Below are experts of layer 5 (counted from 0) of a mixture-of-experts language model. Rows are named router (the router's row for the expert), gate (a neuron's input weights, with its number), up (a neuron's input weights, with its number), down (a neuron's output weights, with its number) and show model dimensions 0-95. Each number is 128 + 24 x the weight over its row's rms, rounded and kept within 0 to 255. Numbers have three digits each.
After each expert's rows: a language model's description of what the expert responds to. This comes from a sample of Wikipedia text that the model never trained on.

# expert 39
router:118143130082102134138079147136063140149137139122135115159121166106146121138150132114118142148118130139114130142102149096108079150104178147132141099118092124169094110114088135139125149100111129083133167126160136095164124097120135126152159118105150130133129112154111120150127079130077095171
gate9:160174127174134081149148119116140138159088111147181110118089116125104107099139137139149123140115119126114123141127140099123120112085156151091109119150140119113125104131160142117137138114110121110152126138086062131145142119098126162095157133124170107172130177141105086107088122094095120128
up9:096103152140129165144158170111097109167122135154110135167142132106137113133119100088134105140124156124076161131096139108035132166131113136135180084114078092129153134122124096116141131141130127127137109174118122103129141103120145113108128139102181122117116133156138138148128116106121118134
down9:147156115137140063121142130148157130138125121116147133224112175154114124149117137129148123131123134148174135099137135084127117115117130142153127152129118124141131114180114095136129093104149125147146157111145083112111150140139100141135153110115157136097144100134149136156090058129153152141
gate10:137152174158148140139120163111123135100118151133146131099147141137155091117138162114121083134092126151128124113126086115118127099109153157102191159105123129155109122141122164090138154128165137118120144154167110099080153152118144135097167121155132160105093151107099136106120182149125145163
up10:151112123109129128124142103096137145101093149138096148137132122134125137136100193151189183138146126101160164093126117116173146173150108123122101116115078102129169138146130112160119102145130154132168128129146116137078142132161105109144131114148161154138176087118103133123096129120133121136
down10:129133138132139188138114146160091122119168158152117095069156135140110165146128129125085120116177136110122124138137085152132114086141160076108140131124125164118126167125115132111124133118123137104096150112111158175159079109158110115096114140132090152121095132113106125091136163161121126129
gate11:153127093127133124125147124123147150154138122092147128151094120091102146183133104142112133092121133174139126072121097157195146124154159148125126136093139139139140090117108138147124156153155160173125098121149093130137107105133197119120145139105100119138138122121142132115103160100108116178
up11:129142095097128130145108117099121138138123132146166149104130149136089131130169173102116144157069115113126090144152089136076119124083117153116110127110130127111113130080171156135103151069149112096143114112125119139204107117125156130108138110101148116155130111156157103126136157123135140137
down11:128101122164141090150119158116121191114141093121120138181082136122119104166126116154151126144118150156171122168143129095139161171129130120149145116113102079121124138135143131139109152142092130152124083164137119148094125185149112116113143134149099133107123078125146150144157103103123141157
It responds to: Final pieces of surnames and place names completing a word, such as -son, -ton, -ley, -borg in Helsingborg, Lafayette.

# expert 56
router:174154155096107114180124150125135123162155106114126103147128161109090115106164115136164091128136135142107117164136133104126115113096123141117172153109144068167094124120128128107138142144132125115170123153114127168147131122087101158112144104141115099123113115138133078128090108167070118111
gate8:150131113160095129130132142134122124107142132134104144126163156108145115127110143128160135106109122098171131126146172153113144174182147136155133111142105134162156119165113159128093170097147188138128157102089135169089149111076104124089143115129104128100104130149134122125120111142137131065
up8:081125122119113176166070118118119146117128115102122097107112134112135098087164138115103141131124097146102093131172106148119117099104136085126153134115113145143145152151124110117104144134104090120098163105182129148115144073113157129123174122146097132141136092100103139101153084134143135150
down8:094107142117141100097128159163181126093109107085095110101085123118133111140106127126161117137096160134090111112131127095129172135123144120148095106133086155088126153110132122111139135164158101114134142168106146081093148114150136111137154168158093127113133132117150160134113103163122163155
gate9:140134132168091150148112155077098053110124139145097109124101123159138096109117118116162129129155133102107126135141125121113161125101136125120133117132120095161132111118153138150122168139103073184151135145135130168150129151095111116091175114147120110105154159138140107107125163115119123071
up9:124119164146105148144102152117164098121104144138084131102093104121132174135068134136135122151085091146136164170101141113134157147143120169105122125173114125143106130186110097095166133116126102143105123132138143117089133152117125132135135117094148081100170128114129106178128139131096116117
down9:107123103138106101117148123114133127135142129155155119108107162119140094176160125159153154141134146159127126124117101103127112179133137134104146128148130129135163144138150172137103172175116083125159126143158085077141162100143144146145152179130147133117136110118125174185086122106154123157
gate10:152134107147128142121124128111100130122120130164122152110108115139097140097085115155128099089095157063151147117145087175130145110094139141166116069134169122099172144132146116131104131098108166118143126140142092120108173146121121140131158115116137130153131136140141117086171125141170166101
up10:163152112109138158137166122116141134126102109140126140145122154121149126118122101163128096122124110104174147119143110156156145142116167095145149090109134128108094161145144090107152130134076207139122185173069102122109127145123120106150097137113147098103129101120121133121117135147157153105
down10:159124116113123161108153137128140134116110125132127103115137136123145119087141093127132189084145120090095125122080132145133139090118100080115176131149145119143144166125125120127172156111161126136110131147080124142135092115154096155132146121128170156070126116113124086095138149133168080142
It responds to: Final or middle pieces of names and words after openings like Fre, Ca, Am, such as que in Frequency, ate in Amateur.

# expert 36
router:099104102119116163158165145115158134094089107119115118129148101124120107122123116139152162131112125122125143116119130087129130152162182107144101105099092128160121106160168109105127135111128171132055164164111104131122156109161131115143161135152149147162155114123155139141159149170140100163
gate2:112125104166176105126121117078111175117122131116093132108141138148149084124087131083155123143121191141118164119133119140111132123148127082159107186107128149184141131108101145112158164146131138114098141126091125118120140075132131130111110139155156123110139101136127101149169142140103117115
up2:147148145121130119109132124098103124101126128164112150129127111174123134160118080104142139122146156096137148103115132121117115139138127093164106075120120104138104073077145134141165136148107110086129154129175140127190147151133121128089147129102159096149138113122138166119110080109093149168
down2:132126143125146157122141162191128122101140110106112097159165161134170131120171106082128119134103176131151130103127131198119141119123130137133089107123140113135126114085130090102185154156104101150134101112107106120128113094103177098107117093130124135132113139147112098094125109102139132132
gate3:133110119117142140133122162149164164146153149106127168136155101109118094114158086138138159098132062151144133092125132135120148130113122141085126140106104089093092144135148134083093073141112118093066130104108160136152145103144088129128120138127158110085142119146142101123158115142131139128
up3:114170150130167111115111111101095136105094095121127115129068144156147118138109150122122111130114198123122100134106134091125112119151118098135065117098149162135154163129129171121142140154111129151131130135155123130125098144127153154140174127100061128170124102141133152122128173126124103112
down3:131174116122094124130141202159090172131128098097128112127174126097137168138123116150133131118153139116135176120128163063132108134144176169126136128166129162155098120169114158104082156150167115169144118128137132120143164114155123152132133146143131130144130114119134139123129107119133127102
gate4:116124094138151078117103107138105138128153156145117119072100096102118134145153146119134121106071093088123127108155142106126123123126127132138095134116129110133117167161140122127121140175087102094123148118129101081132170131116082170112173102093104093143107114107104105116138157159116156139
up4:131111155151152110129153112104100140131076123162168123145167149106098120156137122140137110139106186103124131131154116130110152119135106124142147154116159151144139143103120157133132149118148132152168088179124126158092111148142122108123085153165149182159141102105095123141070147097160110120
down4:154077143127171145105137105141128104075116171127137141142132122145135100140127153097097146133116141124126093115117143198118140108110096155114137093134128146097147193133121148131146158172102094110170133124141133138113158163118143125136132123094113095120116148146169105111144186129140106151
It responds to: Degree signs, primes, braces and pipes in infobox coordinates, areas and scores, e.g. 84.5031192°W, km^{2}, Koffie 40'.

# expert 57
router:132165086129127125115129141137144134189174137110138102138125131107122143131138077101108125117106114138133123156128144104146091140124151101169098139117125109144095128096103119080102099114084124122159104126145130146167145099142086167098115129137189121153126102112130157109133106164079159148
gate0:103136139169130145066153141130168143127157172135111091139147117166084170139094117151103172155134125120111150122146129124128123107103122149136145132121135092092165180146120150137092146139120146107148138149154081164148104113152121139138107124136116178099103112134098142084152119125135126094
up0:135138156083137147161128133109141118096155111147115130112115150077133118137118110098117149143113147109092167092160114110103112106126121151107131113115114117131111116113168075153128128078126133094119137143066140140139169102124145138153101138125097148058173121180129153115120145109098147123
down0:115173150087115156140140131135096105124114169140168137181108156120139137129160104070122066159081147144116124136124098145163121166160126147128113132109122118136107111150125112133124128114129126087127117126135159137148104118114151125163074110126076146171148131141124155108106105091106104130
gate1:123074152126152089071164087114127117148116156159111130117111156136149117145069096136121157116144101114114145068128118129108171091147117099156163115141141101135137148139141096141144129122132150131139103139112095131071131113113119174137115133139134163089128155123104127119162134107124153088
up1:110122119102147114145106122097130127129096123096144130130083167097127111115119103151127172142164128159096125133148109093143119174126182139175107133091112134138096137100156149104136083176082123112160133130130127157159126107135132129140122128104135116160112100085163138157121147126066147107
down1:085127141092110172123152099152119106126137109114154142153158168157101151143133109102105111098137123089103112151155114128136065130136129126142132084119159135145112142131127126126128123110105140110096146083136174105165154125093074121135084094163121117167116105095134135136124114151077114126
gate2:124127115116102122055101163095116137100177198144144142135149129157135139111123162140134125146125144142125150136151117123104166117144115127145096130109142128121116150107107203073089118127151127166121123119104125151125131129083149165107146117138097107163111150118125146089153128112106131103
up2:131103120148102130133068146129161110118164141146106101131145117136167143136124141097159106113051136150109108111167146136115189095139088114096115146119106106161123139162125163144100114089122109165155144125134120163116135095125142129125155107155119152134138123155122162153143091165114140147
down2:148100100138107113138154114181123151108085100142104171107110122155158118158097116165087137132122180131132123118117083131142140136164143177139140139121184120154161163143115114124140154105127165126158074129158140109093160116100145141094128121153104107117124143134117104162142148156131124139
It responds to: Middle syllables of non-English names and words, often after La, Le or Jo, such as Vancouver's co, Vasco, Otterbein.

# expert 46
router:139105109130114153121140090117133084092082129126099099110108113138110144145145107158154145125098097132161167102123121104148126171178150149107118123127123143120126142183161102081136126102105153144087166137128103140132145146116165147157141135146115095089107111124154149088163113151175122150
gate2:126119087096069141139104119119124135102114130142165153123139078146148104142140148147082117108132104113147128113109108096125091160132119106159101125140102128113109127115150088143142150122124152177131133105137145165130127104165170114177156104115074138121088144070118133115101122103141102102
up2:154059084133123114165164141124125089116134097094094108080072117113122113086140125136116104130130143167117131121122139131148148120152131141166155132126123119154144116152105118131110107138173159141104118170131073118139127097141107121138113101111141146149191127117105107135117155152113113169
down2:096077084123098119134128129134108088138114180107118140086115161139126144133129128154204170151176144127132117099150084155128148154159115099145152122106153139138105120110133142123105154160100144122127094111113132134145126126100155154118126112150072140112132066133150117138145118117153137118
gate3:109105117103125148163141119139105130153130161152082081123123139129112121115126123149121144136124135084122144124078153101111143137139107148133146142075165080137195110132143133122114132115214106119126128116088129140158147138090118122125085102153139113117127127155141104120165160140107112090
up3:101103127139134174126159070132122098118112107155114109140106111125096066137127120130118122142145165128107120089109184126111152156129135095119121142142125121114141143137136139148136128131219094122157114124086130124140154185106109149098124150134145114098091135160132140097153110150115134109
down3:145121117165157105142125182118142079132149121118126123146119129102104153148122112156173148114131154133143114101129114111160121124128091116142146088129084148138174174172104141081075095107152161157085169099171105122144129122134104127139104124155139122139091121107136094130110147134129109119
gate4:103148127148147133145135159117127151132125099096157101137149126088083150146138095117101127126125128128136154106103146131165164124108111146120107187112131133133122086141133143132142113124128121156145119195131125107118119082195095119128092107132094145156154091141090094137153183120120165138
up4:091178146167110120115171147115121114131143169141171154105135138144138143081143174133112129150115117124091103139160122129098088135111115135162134137100137160192103153153099109141102131122139146142143135097142174108106096151129100164112114138141147145146120148128105100105186140142115155139
down4:163131104139123114112125173081164169115097156147141099158085152127095113125128119113125096118146156115168122110136138133135107113119092137118149123137121147123169151144169143141095137108110113101111108073167175163103135103164127093172161112153153123101115151149106130169134124122102147133
It responds to: Field names and closing punctuation in infobox-style lists before a colon, such as Population, Height, Coordinates, Founded, Summer (DST), No.

# expert 12
router:107104135086132076163116140112138152108101125132103166097104161124158114128174114141121098127148135152152147117103183132118141144167112165100167163156115120142103114139131135100134140102116105141128156121159192115135116129133137077142094153110154164123134092127109157101117135169133100142
gate0:139144159184150129114139095156111130118154158119101113101125143091165143149148206126165136174137099085111105170130122075132146146151111124108117108092124122132118147119137130096137147145096127123180114118096122140155152118101114109102108133106141098114120113142116123079117137094143153141
up0:144183150115139142143122107137151139150113056121129191163104153167133149107127132116132127112100131119146122117149114138106113123115123136136077129121149101095147150084113099146122097113117151111093122122130139139177156137142114134155153168090127171169087105128155136108159136173145108124
down0:102118114125129075128143108135207092128114147113123162127158150158119112098161157102149066129130103134133131137135130136152102111144118142096108131073175120119132120094131141125137121133155111126086112165139137157075147127153153152134135068135142166117145134137133140137137108151122134085
gate1:156106108093132116142125149182094119125133121114111142153132143153137145153152153153095141146117111100098146129174083141118121144125143137084123136149188095174133142117165129096130111147133164132125122153139127106065102153116135111110119124109150115062126113173100102096110101126156125134
up1:159126125105101111142121142174096115132142116134133114167201110133166108163140176137094143153121106131065145122114109134088118143142110147110157104166142107150140143134138103108142142138125170106131107142150117118129110129094160118138115129107182108092132127167089127094088092131137137143
down1:140101097172114127154134101092142127114102072114132074112117149111143138140153088132172136143089125106147198133165107120169153112157164139115129164102107129113140100147119156134129135124120114089138143113086172126103115095102144095130155173140143123127113092141118125124137137104118111126
gate2:153080152129136147097122119102120116151130135094111070140103123160098143078143139110099116118098091151080087143148130116128114131122130092125139109134153129098116108189091115163124164168119112163117158093109117152102136105103146074134136142100142113116096142108117099145123132146122111150
up2:079119144153144116135132107128145110122124121125154118164164136148096180124081106133183151142125140132133163126127126151150135134108090078155077106135149123087115137134112116123130113154136099133140145143132104133144101078126145130124146115168146124175127155137143145133168166054152150121
down2:086098141134129154119132120091167145125145134111116084093118133161122157133085098118103127098104104122109122110150116137130100144151101155163119120105133160125104094121142115139160111157114117077128152166122089078136123135125100081127125152127099153076131115139096096135160102156138085090
It responds to: Words and numbers inside pipe-delimited wiki tables, especially column headers like Result, Attendance, Length, and cell figures or names.

# expert 4
router:166129128210127106099146154102150112133172129147143129118152116126141121143119112134125129090139126158081149097119151154155167143139087099094156108128170130105121139143164102151118110124172098160112141158116139158148121126156177139101098114135139130118110133107165144127171115102151127156
gate2:175080076171133125158128126147092117178114116089144117141157134075154067149126137103110146118152130136152153093101164118127127107155136127119108147124130106091184129110141100168124159103119144123126157136096106119137141120164133121094117156104125116154105112106160112147138117111131137111
up2:127147089146159102124137128126112118134113108127115083149170101136097116128123110113129114123127150137126112080150158134091147097173137131127094072146121093086177160121131098148115170114086141113157142154071112139165134102083148154134147140125134087131095153119139125091142104126135115133
down2:131096133141141126123140124105143126116078164145142104181162140088130112154148112111164089092127132145146162180147155165096126129148111129124116136130078152108132134152153136134126131108143146129170140142148214171115115117115084118179117109138125123108118147140146167122134099134143126132
gate3:129185167127129163154142175143113089066157097117157117137131127159118140119126107115126141124164148157115169116129122110131138094135107101114103083126136138120119168127100153152176132170123127135102141142168101114133163130114158103125139099146135121171157133107103151106158116121130184109
up3:131173168119124153160150178113113093081162094112142119144136138149125146120113104123113141128197152197147162126108140113144141103110121103114111124112119133135133115113099122136205139175110112147103130141173100123149153142144133122132136108145131118142151114113091122137149115112107171131
down3:077138121105158142137121157158127145092103116121092121186116135115160124154144103130127116108135190115154154128157152142171140168121092145141136117129098164129087117147196139123137115139114126124117143123124127134076127105111144122165176143126132149108118090113132129118082087122121157101
gate4:127162158118160087122141146165142093130136124161133138128136142105185096117142122124117065136161137178135161120117128154104141090110101103132117151108152158162144108114124156146161149139097120183122132121171120141108089088152126148112117110105131143186138093130155149141124129133124114102
up4:166080148110152183143152126117128132139086132124135122123133161126140103144149110091125084108095095131156127157103067133113100133158157140135166113171099139141082103120119137099131123146126133116137105150116107116165130135111110114119120128102155127070128112109119155126089140156111111065
down4:113124095164137069132088157122121135123125131126116119133124140139133119129105161103134143153149175129098138143111105091101163155127123146158134121138138088051132091145136088122132158131119106092163144136144108116121140081137164154155175152158126103164130076131108107140135093110116133122
It responds to: Words right after to or modal verbs, mostly be, not, become, make (could not, to be), plus prepositions and concessive conjunctions like although, while.

# expert 44
router:132077152130180108132111120074118156098097087151109115083104108165123118129094123137102131119139119140162143102103162126163119141160137143135155141168112096142085111143146105106147125117097110141146173136183152123113127159129132071160130141117168128134153105130132158120119141133123128160
gate0:134126124177157134097148132151110121143151149149134119073112150126141119061136101154138133119076137136149149099149136076117109121118161136087123124101123136138187115138152143141140135133121185139137158101107136102099140181093101158127141145132116112135133121146144111148147175164138109159
up0:160091128103089110113174136122093109132122125139116115136141127127122135110104124136135146140144121131146167156140149085133102146132171106151159144117093134107133094128156134113152148097097149115085156084131145116087108125135153093122148134118134126067103123219148111114122135142162092115
down0:116090149105133125103134112157095118161170132123141147116101164148133127136108160117113097103160163072130107154103101099097109125111149134140135116139097162098123100157129111115089141108146152151127121138115132148185126086158104140104108107144118105090120179077112094156121114159140144122
gate1:133112133152153150095115130132154133094130132086124119123138136126131164178146101121157109097094156128119122114119151130144154114124117151116110142109164149063149134112113162140135113138112165199114146148096120123125139103115081147112107111177107118115154125121136142185174145096154172149
up1:145140133125129147110132130149090110148160125101142112094094137108178165114141127097102106129169163140144146129146169097121184109107131106150179132181128130099114118102109107161118097124130131108147105086126158152107116161115130099134113127142106107139115177086143140108146161127123168089
down1:118103137168151122116137143094149122078162143141129096105156089137124107135163176136112132126126164102183117104134134121153123125158136117132124139111122115168116128119141099157130120127168129131119125102152138143138167107131140103131142110140117134214132160070160134113182149154096156139
gate2:111143099099105112078107154154119152131147129145125142152125146138106104133107113084160137099089139176124167105129150093114098115116106104125095106083103120122152101142121160136123113178121147108070146151148131106098154105121129181122134109152125155112128133182112110160146138141113118169
up2:090137147097106094092146155160154146143139113119109148153147108161162088131113172150121111198140105147147125156105132193090140097136127114125183119160131102157166106142146163122099129137115089142129148103135116120119146117116133112131108137134115106144092142144133134124136159137135070137
down2:112108153158135131121126127146128063135131161133147164151102080142152139100106116170080146123148109149115115149095089141154112124159154078137152130142151156150116129170138117171131126104115142150166087127136138165105131138104116119123122098163109142133131136107151089112105114112091185114
It responds to: Numbers, often the first digits, in statistics and census table cells after pipes, such as 14, 153, 389, 23.

# expert 1
router:171136132157130103141135141178153099141144107150191096122115137125130123168109131090097119146146162147114160104119135142105117158130112087140109138150146142088127143113128095172163127156157085138128130168126139104112132121138169110143098131148075143148120145144175105139131097095126107090
gate12:148137120124126125123142153118146135123145163094105160128160119129110126142092143153111174198177144118104126107089157127143159111138126126120124100152150108098132087157145110096114131110199103150165109132090124136154106104097148133160084126136113109145118101133090119139139110136081125100
up12:121144127129191084110111108115118137133119146132154124162125116123113144137166118159152117103111097155151084131120097162108150131116084142118100121121104141107065147124136158177132113150093148182145117113157114154138097133133128110088113150114175124156123111180136112125115154116098164138
down12:099144103105109079120123112144138134125148077120107113191114114133141149086123115113111121115109126111109130128115201105080136176140143118100092111123124103101135129105119131119098152160112105097120091097136134099130163121147146096144145147150102121141093139152172152141138078113151134105
gate13:152119144156131166129143149133096133071116127126165117120149090151151151124124145145108139091116062130086096110097115105096135115151126111140095117136127153120129154143119095138122136133140107115138126057139174130148142099085140109154108150138115121133172171147137113087153125151082110113
up13:128135124127131139137136143114123126120122114130156126136125090167143162132142150153136121134142069113095111104128098085108160132130124093130093144106127149158110113132113068118115106117143104116118124118161164132132169117105157075180092147147122135113160161157131127082164104137109064089
down13:132143126131143114136161157142132117133068070127140134202140146134148113151100099123163167141110145151165164124145100075132159115152115116112122141133155149162155103180149102138125116107123159154157109181138103109092138107129139145151093106118147121097101125134147120121119105141116128137
gate14:114128135117152095118133105114094147158102138159113111123148184130121127121150133117160064157148115138144170127122108094090074114119100146087142144115109132126145142088126166112155148139122183100128126161127103184119097129142092111168138118112122138114096093138108107125130143134155131088
up14:158110146122115134195133118125144093109129126130135119118135152147145116124103133120109155182166130133126125078131171136126122169178118101162110149185124153140134133101201140138144149138130101128155111106156151115186118158129151082107114132127120161119118125128144135135149129170152123103
down14:105171097123119129146107142102133103118115151110136125069143129118144167102102126121088155129118113135112104148120130184128116123077140153079117086117126118108137111107127154098154121143171095143128133112144151148144150115155183119081093110159162100139123142144082136087118161132116125151
It responds to: Conjunctions starting a new clause after a comma, like and, but, while, because, although, plus mid-word pieces like -ing, -ng.

# expert 27
router:108118126153146103115095134133121116120081121157147107150158115118116126153088100137188151117104172143118162090109123145122149150155085128098095130144147087111145147131151064163104127129168131137130137129136110105137123101130161155144125157114098153094095109105117151104153168093152130104
gate2:156134143074116128145098119169093170177167108058136115141138157115159136133119151093142139105150111114115098138098114107117107137138130097116146131094112121161164148140111100148139195107115168116122122096126097104113116136101115160112139092122109136113092138136144124104101133115095123112
up2:123136122156129125140199162133122100141131139146101135100100134101115145128150138164098106124110141098132151125177154154149148142114131128138129154146155134122141130143146117152165121082127145121117108133116125175164095136123086102158126206140149099108166168113134106180114106105130109098
down2:117096135064184134121105109161116077139094155129126140125162132086127065159144155146107128156133140157128134136144106120166123153124122133149125146134115141162150103129171142117169100143115127113123148067127131117118137123115144100105130163129177141119142141103112108132112075109105103120
gate3:170155073135127093116140156116147160121102116098112142157131150170115136112122133131127161125114119123115113163124087082169126094126086129137155152145133124117136161121149117136121065170131116151142151091102130086118150109152095148113092148127124112131102139176127158180107104130154124148
up3:143134111120088102119116078145165146133114128086100136139160101142135106108144119098108068090121149103135123140161108162155121051158120113123163143123168119166139128119127114159120095126117116146122122157124098148156150102104128162104146118139128113103165103176124105107096110125146153128
down3:117147135145142161146128075105125117130122135130126086143079117122144128151104106120158109110124149125152147119128135138071115103155151154135135139119113131108110135150076194132187156158098116145155130165132120172129125100100119144138157114102112116120139093112157078147138173158154151112
gate4:165143174135125135098163129111116108135153117134111124140139120113099162130123127142150134135162117106116132176153132141109181156125146118109123155100148098151158128119127129132175151088115135124166108088079151171152079133175119078107132118117119083106133164089106132113102101112121145110
up4:156141179132135105111100098134165124124141119141107119123112100169167129127120114119115080099149133147116122123173155153106147129143079108104155062104151132158151185136180145135121135144141077128106134102142144148141177120133146100146119094150117091105130134139136108121162102138118126104
down4:143130140170088154122148135089105157140141111154154161147128134107113103156142120097090129126122131159140114153109177151108131112138138144113122107117147139135149152143110075129119119121125137113144108119086193150146091128130089107153073144155116147117140158117099128124108108200085100129
It responds to: Quantity and degree words in running prose, such as most, more, all, many, other, often before of, than or adjectives.

# expert 41
router:124178118101108136138126092160168155109143119090159118151083096127128133148140120152056142108124090124145097101142113143143100110102153148115112092133075078093090138113126104131115108130105100122135129150136112096152130128157082159135117119105155157141126159134140125134099154143102100134
gate0:120088105106165108119078093118088149128169168190104110146143127128139103119114152119092121115121109128125099144149147126075136119109112136142139100139112115156101149187137110109150094106132142116102114137124118115092151145128112153153186125135114143111073169123123103137148152143158148115
up0:130111119129093098154109084145133120114125188153115098131112099112166137168119138133100107122172129128140124137140124087112113127115085159113098118149109086169085167158140097151136085142137137138152126116143175125135122123123097129136172103102105089103127144095161099165124127116101112151
down0:107133123134106163074128123144146110102068133125112116143134109149172105160113122105120120129125181124125156126143096104143103107105117135173142144157138136143089156160093118183130095129150134132121139125119126109113142110129185131112156135120098128070106131151096123164121074129115129169
gate1:149163152098162121125150130074138114112121133082145127131121123128157114158154124167109135132109091153146124124155087132106146126127135119118143139152125126133149135127147127113105131125080161097080145129155102111060157174064121129096118105122151113085105113145134104122110127128148131067
up1:142144150105102150145126069154123158143125112096122098161090126141112122141094096142170117111094134153165105108139106164109118115084123149131118147149130140122131097104102148124138128128116110111144137160161161143115189152118124138135129158120137154098111123177162119124105060163157105104
down1:139134117157106126098138131157122119117113112127093150110098137174096143119132111123135193101098119119101160106153164112145138093125109125180138106133153164098101119134124139110114122110165132147137107104158114087139080111157085142165091116116168135115089185152120098133119116126146146107
gate2:127102132122089121142122085142152167122181135160118123062156168196100129125127125118094118138085128121133124116160104074134101094130129130143122156134157106149108137137125145102141161100105122162121124122116146175144148118135122135095096099119152095097152111091160134150123112139102133121
up2:105134139156123118134145172125130099137113134100109142165150110143085107140109153111146109197143115114143113153159098098115162153134108120162068146135171129135115202104107149143124155097126132122105151110099125169118137142108120129142122153134112109101150135101125169126099091151126136168
down2:078124088142124169129128108157151143156150142135098172077101131168125117145123146124121140155131153130109125084142101091123117088134073163127119121160184148152107143132122125125138134139139117182126060114117148135089118125132152129121125131117150098093117133100149080146112144129123105132
It responds to: Word pieces right after a single capital letter or short caps, as in B-ut, T-ur-kmen, R-V, N-IR, T-1.

# expert 25
router:137138154095131079133110151182158139118115102097128092137127123108152124139100140122159139112117150151130126175161134145130137135140082112107113134165134155108102113152144171123098122139101154141121158124136136148081121171104116157094099138161101112136146094156100174137152160093153177140
gate8:151105117089168122192093125139103118144142105099116133148120104125124143119180113162114124115134106133119124066158097158141164105148110123175151116060127129116154134136109133119141126081145113101112137149122137134148162127158122129125129199116170151140127148141135109100145117092122142127
up8:122130147123137128113122105102112092118086160149120146120146112089122102104130125187083094135142107152123126148107143127152128109163127137136159149136157044158128140122129104110156113137153075106116102136135137145109101134139101113154077145123160099085148123120131158158106142113090103100
down8:161119091177117108144137105129086179112083126113155138192136147119136142152104113148162123184097148150119124107102097125131151156149120117132123127143109096158076134126145107122134146120103074103151106156111104146129133112104109148152156108139102135083131111109136134103110146120158116093
gate9:086112158152154144088130128110152126175173152119091131113142091123139140109145138122101108138117097152102132148119140130094165116150124136090119107170093146114141136136153120092138100063132139114115112170157140169127095148169166158135137119148131149143164135112095164160120134143091141136
up9:156090137146131122093144157115154132158196143120174136121154126115143142115130132150115108157117146137150145111109160163155131151091118134141130122089188113103153110162191096127103122128115106153114163139173125144092107106155139108137115117119137141150168125148122129171176129125111102138
down9:127103122119138095124166130168120113153194124121142101126120147116131133133129114120121102172098134127128152120096105106111131166171127071115106117100107095122165082143120141089097114135102144105113121139149089100107126122173132121164159137103154144129109131160184154155114104154101106150
gate10:136123144136134117121185097135127098121107102128114134130089132128141130142115123125121134113152130133110135100157163135107156127162091127149186104178137101140115115160198180106105105097143122160130124091164158142151100154142143094103130141107099120107136145114116108159084100109167101143
up10:111154142107114130135138137133139111143117120115088110087136099113138114122113102144119143091088151100117109156154084104114148111156170130121108145089133117103125099138103096109149152097128137125133123143127098174143113137100128155073181130094121131149114121185141124109129144136156210156
down10:108148123123158121160117133086120149104087092173141064237117084097122141130120121106142104124111164119072140155108116145159110145123131142144128142163104139112125134129133102135109114129149129118110162147133168113106119128120096154151087122125129134121098118120138147134128127103134110123
It responds to: Adjectives after the, a or his ranking or locating things: first, most, only, largest, main, northern, oldest.

# expert 7
router:118117183103118178135127156107102156114096133111169109159134105085130125158127110106102116159091095137116115163149132156081103154131108153144114097117157108134119148105162166131118138150097119082145125091145150189124157095106118150132127103156137099117113143146145137137136111092108116107
gate1:114137109151121128130114111113106149159144166103120111143152122131115177144134150132160103145141098131152117081141151153136141131122142093088120115166153085098145147105101127116158151132088098144108143140129112146151192124155132163139148153142131115146103151174164142203141149117112094151
up1:141161136089120132122131095157183116115096094169142123143093113145148152162176083191133080111115119132162139121163106133112135128123112173177102085139126131130106137144155160136097106138125160143125133126098139112123136120100123088158110092109143112090168141135116123144114128138139134145
down1:161115163143068104093133134184104109127083093117147109113142085116122116120132129098126104133149130136136133148146111144139137147171123128125130110129112112109129143139126144126134092132074133102088153162151130166129112132143129147123148108080152090162151140130104199116150100088117156158
gate2:176168158139087143094095148099135122116154132125157146153138084113118128130101126177168155135162121133120127122098142137113157113116112109145124150124122130131118129138122137126179148117114089157117124096135147145184120138148122105130117167105120146081067087122151163142113139113126076164
up2:122134132129121136153141118114132140182154153151146080156128152093163152113154148105105131138108097122132131161109169153131106142085086160130126177155131097140101098144127137134115089148114074161175111144158129120162160135135139146121128126135158103171156143168117116162130137101097127159
down2:095116129115160119141165147169143134100123086179078100125143087128150150132118129172132141120133123123117110122105093124119093107123138125143124122140168151106119130158179135100095127110125160105156104139095134087115141122064078119145186095134142147138107140136125133112158130123169139118
gate3:122091123133141104145105140164133113151092126082124115125131106095106093117111132125112113115127108118102145081107089132125123136110145073100130175148131111107126176153085072134141127126112154128126150151148086136144133119218114125117145123128178138123082115127129139135141144127106096140
up3:108140105147107123120088165143125150134142132104087151116136173155121150113097152080147138122163141119076133128143150115109127106118102179112144148117091142213119139121121120087186108109113108121118123095151143126146160111101127082152118130135145133127117132110146152117124144145076133144
down3:140133138101066089130134128149104142128110118114134154060124129152087091121097145130142130123144156088121130087109168138085117089102142127146096140124093140175114153105141115132163131128126144149124116121121149177138144157139118106129096122159109176135123119152076105105152152138136088138
It responds to: Colons after rank names in taxonomy lists (Species:, Subfamily:), and list-joining and, or, &, in, for in prose.